Weights of a small mixture-of-experts language model, trained from scratch on English Wikipedia.
Size: 11 layers, width 192, vocabulary 4096, 37.2M parameters.
Experts: 64 experts in each of 9 layers, 128 squared ReLU neurons an expert, 2 picks a token, a softmax router, 32 empty slots to pick, a shared expert of 128 neurons.
Training: a variant of SOAP for the experts, 365M tokens, 7595 steps.
Below are experts of layer 5 (counted from 0) of a mixture-of-experts language model. Rows are named router (the router's row for the expert) and show model dimensions 64-127. Each number is 128 + 24 x the weight over its row's rms, rounded and kept within 0 to 255.
After each expert's rows: "comes after" lists some tokens at least twice as common just before its tokens as in all text. This comes from a sample of Wikipedia text that the model never trained on. Tokens count by the router's weight.

# expert 41
router [145 161 157 124 183 128 111 118 170  85 108 132 154 116  99 174 141 118 116 155  70 123 109 140 154 108 120 132 132 113 138 135 122  88 140 135 110 107 102 116  92 131 118 166 140 171 138 145 176 118 112  97 133 134 128 147 100 128 121 150  80 133 159 113]
comes after: "1", "2", "3", " ", "–", "4"

# expert 15
router [ 97 122 133 100 130 120 143 144 123 117 133 143 117 127 153  71 153 102 113  90 132 121 118 141 131 136 122 134 148 152 119 177 136 116 152 150 120 165 109 114 155 135 127  70 115  97 143 111 152  88 151  99 125 121 133 138 139 126 140 112 185 126 143 126]
comes after: "%", ".", " |", "0", "5", "4"

# expert 8
router [117  99 134 150 105 105 129 118 151 151 104 144 121 117 140  69 121 113 128 113 137 119 135 120 150 109 149 158 127 160 108 156  95 169 168 145 133 121 141 103 110 137 113  98 136 120 147 144  68 143 149 148 159 155 183 105 122 144 131 117 137 102 139 176]
comes after: " ", "1", " (", "°N", " /", "."

# expert 61
router [ 70 153 161 158 146 127  93 171 149 130 148 127 103 116 155 134 112 115  78  88 108 149  90  97 124 117 134 122 137 136 159 122 114 128  99 173 128 117 106 113 134  92 120 143 144 112 142 184 172 162 138 145 126 140  96 102 167  95 144 104 154 115  85 150]
comes after: " ", "2", " g", "b", "ar", " grow"

# expert 45
router [116 134 175 120 189 136 104 139  92 112 142 162  73 100 126  99 129 113 101 134 173 141 123 117 157 140 130  93 130 131 158 110 135 130 130 117 155 137 126 127 150 124  74 153 121 121 133 171 147 128 145 122 156 128 130 106 144 129  99 160 103 176 126 149]
comes after: " |", " the", " of", ";", " H", ":"

# expert 27
router [150 123 159 104 130 121 105 143 163 163 158 140 124 112 155 137 115 115  82 111 108 113 142 103 140 131  82 157 145 150 125 147 149 136 130 116 104 129 123 137 104 119 101 123 115 125 156 124 127 159 184 137 139 166 146 167 100  80 120 155 102 147 129 112]
comes after: " |", ",", ":", "-", " of", "|"

# expert 35
router [101 150  87 115 100 135 128 133 127 100 103 171 139 142 132 109 103 148 148 134 175 111 142 135 132 117 117 136 171 100 138 129  80 106 162 130 155 124 102 144 134  90 137 164 125 147  98 128 177 153 127 151 131 110 134  87 157 117 131 131 139 135 100 104]
comes after: "\n", ")\n", " |\n", ";\n", ".\n", "-"

# expert 29
router [136 105 152  97 115 130 117 135 129 115 142 135 106 131 129 129 116  94 102 112 137 109 130 122 119 145 207 155 128 142 169 131 116 111 126 134 101 145  99 105 106  94 144 156 171 117 112  88 123 174 139 163 122 119 101 158 114 102 152 103 234 117 118 120]
comes after: "0", "5", "4", "3", "6", "1"

# expert 46
router [164  87 136 110 154 112 109 141 160 113 114 145 162  96 142 108 146 130 123 113  94 150 123 143 164  96 154 160 114 112 130 146 135 137 133 126 120 128 117 124  78 139  83 117 138 137 104 142 149 146 160 161 138 121 102 123 129 136 107 117 164 110 170 132]
comes after: " ", "–", " (", " R", "/", " r"

# expert 12
router [157 160 163 137  75 112 155 125 117 137  87 115 126 111 157 147 118 130 152 142 111 154 123  74 106  94 173 158 137 138 118 132  92 107 147 147  89 135 109  75 112  76 153 109  99 137 179 117 133 155  89 136 112 102 136 113 128 126 131 146 149 126 132 171]
comes after: ":", " /", " (", "-", "′", " Born"

# expert 58
router [158 132 130  98  96 150  99 131 104  83  99 164 132 126  84 174 189 140 152 102 141 143 131 104 179 121 158 112 141 129 111 165 127 110 134  83 167 165  97 105 111 147 136 153 153 118 127 219 146  96 111 124 125 156 105 118 121 113 147 123 121 132 129 122]
comes after: " of", " the", " for", ".", " with", " in"

# expert 40
router [ 83 102 135 128 130 147 145 144 175  99 104 143 107 150 146 144 144 152 111 157 113 131 134 127 143 128 150  87 119 159 119 161 126  68 129 150 144  85  82 154 133 124  80 122 182  80 134 104 117 143 106 166 159 161 103 124 142 137 118  99 114 117 122 121]
comes after: " the", " United", ",", " New", " U", " in"

# expert 21
router [ 50 174 162 110 118 144 123  94 126 134  86 173 133 111 140 111 151 114 166 112 144 125  80 129 123 151 114 145 120 152  97  83 126 161  69 141 170 147 147 129 146 112 108 111 103 158  84 118 109 126 106 127 131 144 140 104 155 132 136 110 119 109 109 168]
comes after: "\n", "\n\n", " |\n", ")\n", "==\n", ")\n\n"

# expert 25
router [ 91 123 122 108 109 113 111 137 110 121 126 124 132 140 124  91 145 164  74 125  98 166  82 152 104 123 120 138 113 127 130 115 133 132 140 155 149 135 132 109  99 101 113 134 113 184 160 136 162 136 126  95 107 175 138  92 134 126 109 122 122 124 104 178]
comes after: " (", "==", " \"", ".\n\n", "\n\n", " =\n\n"

# expert 60
router [142 132 128 124 169 155 137  94 138 137 130 110 115 115 148 124 163 107  86 122 146 132 138  75 193 137 124 124 147 126 124 111 113 158 119 182 144 154  93 151  88  72  93 139 136 142  79 126 102  99 140  88  75 162 142  98 121 115 159 158 139 149 139 148]
comes after: ",", " However", " and", "ed", " said", "s"

# expert 17
router [164 148  67  94 145 122 150 121 164 123 104  89 122 119 103 157 117  89 127 178 161 105 148 126 114 135  81 128 118 127 153  95 140 169 120  95 134 139 153 155  96 134 141 130 183 116 166  97 130 160 112 134 127 137 129 169  98 155 132 128 120 100 123 168]
comes after: " |", " (", ",", ":", " the", " \""

# expert 53
router [ 83 141 105  92 131 104  92 126 120 126 128 125  95 119 173 113 129  78 168 101 128  95 141 158 128 136 119 125 112  99 131 143 163 112 137 103 149  82 141  97  95 172 128 118 156 131 167 143 149  97 126 113 144 131 134 127 136 105  93 151 117 104 146 153]
comes after: ".\n\n", " |\n\n", "\n\n", "s", "See", "ography"

# expert 62
router [139 149 122 174 130 153 139  84 124 153 122 106 100 142 146 117 126 113 104 155 115 138 108 103 126 165 130 106 140 106  98 138 136 127 143  89 121 150 123 136 103 130 122 144 144 165 126 139 141 151  94 158  67  86  98 140 151 179 115 162 102 123 150 116]
comes after: " |\n", ")", ")\n", "\n", " MF", "\""

# expert 32
router [120 140 157  95 115 120 136 127 140 104 122 152 102 102 130 124 157 126 127 120 117  82  90  70 144 145 115 118 184 124 151 105 129 121 144 140 112 122  97 145 154 145 175 107 150 115 128 143 129 141 131 141 114 153 113 109 128 173 136 163 120  95 130 132]
comes after: "A", "S", "E", " A", "C", " N"

# expert 33
router [148 104 129 127 113  98 143 157 152 170 133 148  89 138 133 104 146 142  82  88 126 160 126 118 126 170 151 152  98  95 107 114  84 128 119 118 184 137  45 109 140 130 130 117  83 175 128 139  96 135 109 105 172 111 128 136 136  99 151 164 107 112  96 159]
comes after: " ", " in", ",", " January", " March", " September"

# expert 0
router [132 162 150 118 129  98  72 170 107 102 158 118 158 155 105 121 101 147 128 118 161 133 142 140 135 126 119 126  70 113  74  98 103 112  88 123 105 127 105 140 119  95 131 122 148 129 180 170 149 129 137 155 115 123 131 122 121 127 112 119 180 114 128 151]
comes after: ",", "s", " well", ")", "ers", "\""

# expert 20
router [159 109 115 148 160 156 103 145 146 124 137 163 142 183 154  86 108 101  90 102 153 147 108 102 112 118 162  93 122  84 131 123 115 136 146 150 144 133 115 121  88 133 144 136 108 165 143 150  94 154 130 150 115 174 130 105 141 146 133 131 131 174 125 100]
comes after: " |", "|", " ad", "c", "isc", "il"

# expert 3
router [ 81 140 126 143 138 145 122 138 173 132 115 110 107 164 137 135 114 119 156  58 129  92 109 127 146 109 122 195 104 134 108 106 101 126 147 130 144 142 117  94 162 133 143 136 138 135 125 102 137 118 163 127  97  99 122 116 115 109 103 150 126 173 138 117]
comes after: " |", " M", "M", " R", ";", " A"

# expert 19
router [144 124 152 135  95 125 157 121 113 133 126 145 116 142 122 120 139 161 120 155 130 108 135 124 149  93 150 155 112 159 102 116 106 124 128 116 113  91 102 118 144 150 168 128 105 134 122 113 128 163 110 119 137 185 107  38 181 112 153 120 150 137  69 131]
comes after: "-", " Occup", " •", "\n", " Gen", " Pro"

# expert 44
router [133 153 130 129 100 114  72 104  96 116 145 186 134 127 115 115 114 128 148 138 140 137 101 137 152 114 132 106 107 121 143 155 119 154 131 151 122 120  70 149 120 120 145 124 171 130 129 123  78 157 173 113 106 172 134 111 122 153  97 106  99 130 176 115]
comes after: " \"", " |", " (", ":", "-", "=="

# expert 24
router [134 124  94 141 136  88 134 170 162 114 104 136 148 117 146  82 131 171 126 158 135 168 125 134 134 120 113 130 103 135 104 120 160 116 125 185 164 110 124 129  84 140 184 134 123 107  99 143 110 139  76 113 121 100 135 117 137  99 135  89 131 119 121 139]
comes after: " the", " and", " a", " to", " was", " an"

# expert 10
router [152 103 113 169 148 163  95 103 134 136 160 144 116 124 160 153 123 114 109 128 156  94 115 102 144 107 171 189 131 151 184 127 145 159  89 156 111 132 117 103 121 156  88  96 128 117 111 138 139 125 140 119 136  98 116 160 121 140 125 146 157 154 119 157]
comes after: "0", "1", "4", "3", "5", "6"

# expert 52
router [128 140 126 168 108 174  68 134 130 150 102 138 135  96 125 149 153 137  90  72 170 139 125 143 152 143 159 168 107 150  89 143 161 145 149 117 107 145 107 131 101 110 139 145 153 124 164 138 148 112 152 153 102 132 143 151 116 116 108 165 127 130 115 143]
comes after: ",", ".", " due", " However", "ed", " des"

# expert 63
router [131 146 146 122 148  91  96 137 109  91 117 112 112 124 130 113 123 140 164 159 143 129  96 126 116 136 147  95 113  88 131  69 133 158 129 116  99 166 121 120 167 130  95  92 136 144 139 123 145  97 147  83 120 138 147 104 144 109 151 138 139 149 142 120]
comes after: "3", "5", "4", "0", "7", "6"

# expert 59
router [118 160 108 126 105  86 117 111 121 149 105 136 120 193 109 106 126 123 133 118 127 151 119 134 161 111 140  98 112 179 132 136 110 140 134 109 140 107  94 131 139 152 167 132 166 165 157 106 149  68 140 117 130  89 166 124 155 196 173 128 116 120 137 114]
comes after: ".", "°", "3", "1", "4", ":"

# expert 36
router [129 186 133 117 142 171 103 139 139 115 109 160 162 109 163 121 134 130 129 128 132 129 149 117 143 157 141 113 171 138 119 134 146 148 116 117 104 146 109 170 145 104 110 107 109  79  95 128  93 154 137 135  69 145  94 121 104 116 145  97 183 157 148 102]
comes after: " K", " N", " S", " Al", " J", " T"

# expert 54
router [166 115 107 124 118 117 116  96 117 164  90  90 143 148 123 120 123 151 125 123 158 169 166 149 113 117  96 125 114  75 143 175 138 140  96  99  75 123 101 146 164 159 126 109  83 138 107 119 114 108 187 126 109 147  89 158  95 158 139 161 134 109 133 124]
comes after: " the", " and", " was", " to", " a", " is"

# expert 30
router [ 97 104 119 141 119 110 149 100 114 125 164 146 135 151 110 123 133 123 128 129 100 107 113 160 121 107 167 140 123 123 113 129  96 137 126 126 146 121 146 114 113 118 100 122 147  99 120 137  98 149 120  89 137 137 100 137  76 150 123  77 149 118 122 135]
comes after: " of", " in", ".", " to", " on", " at"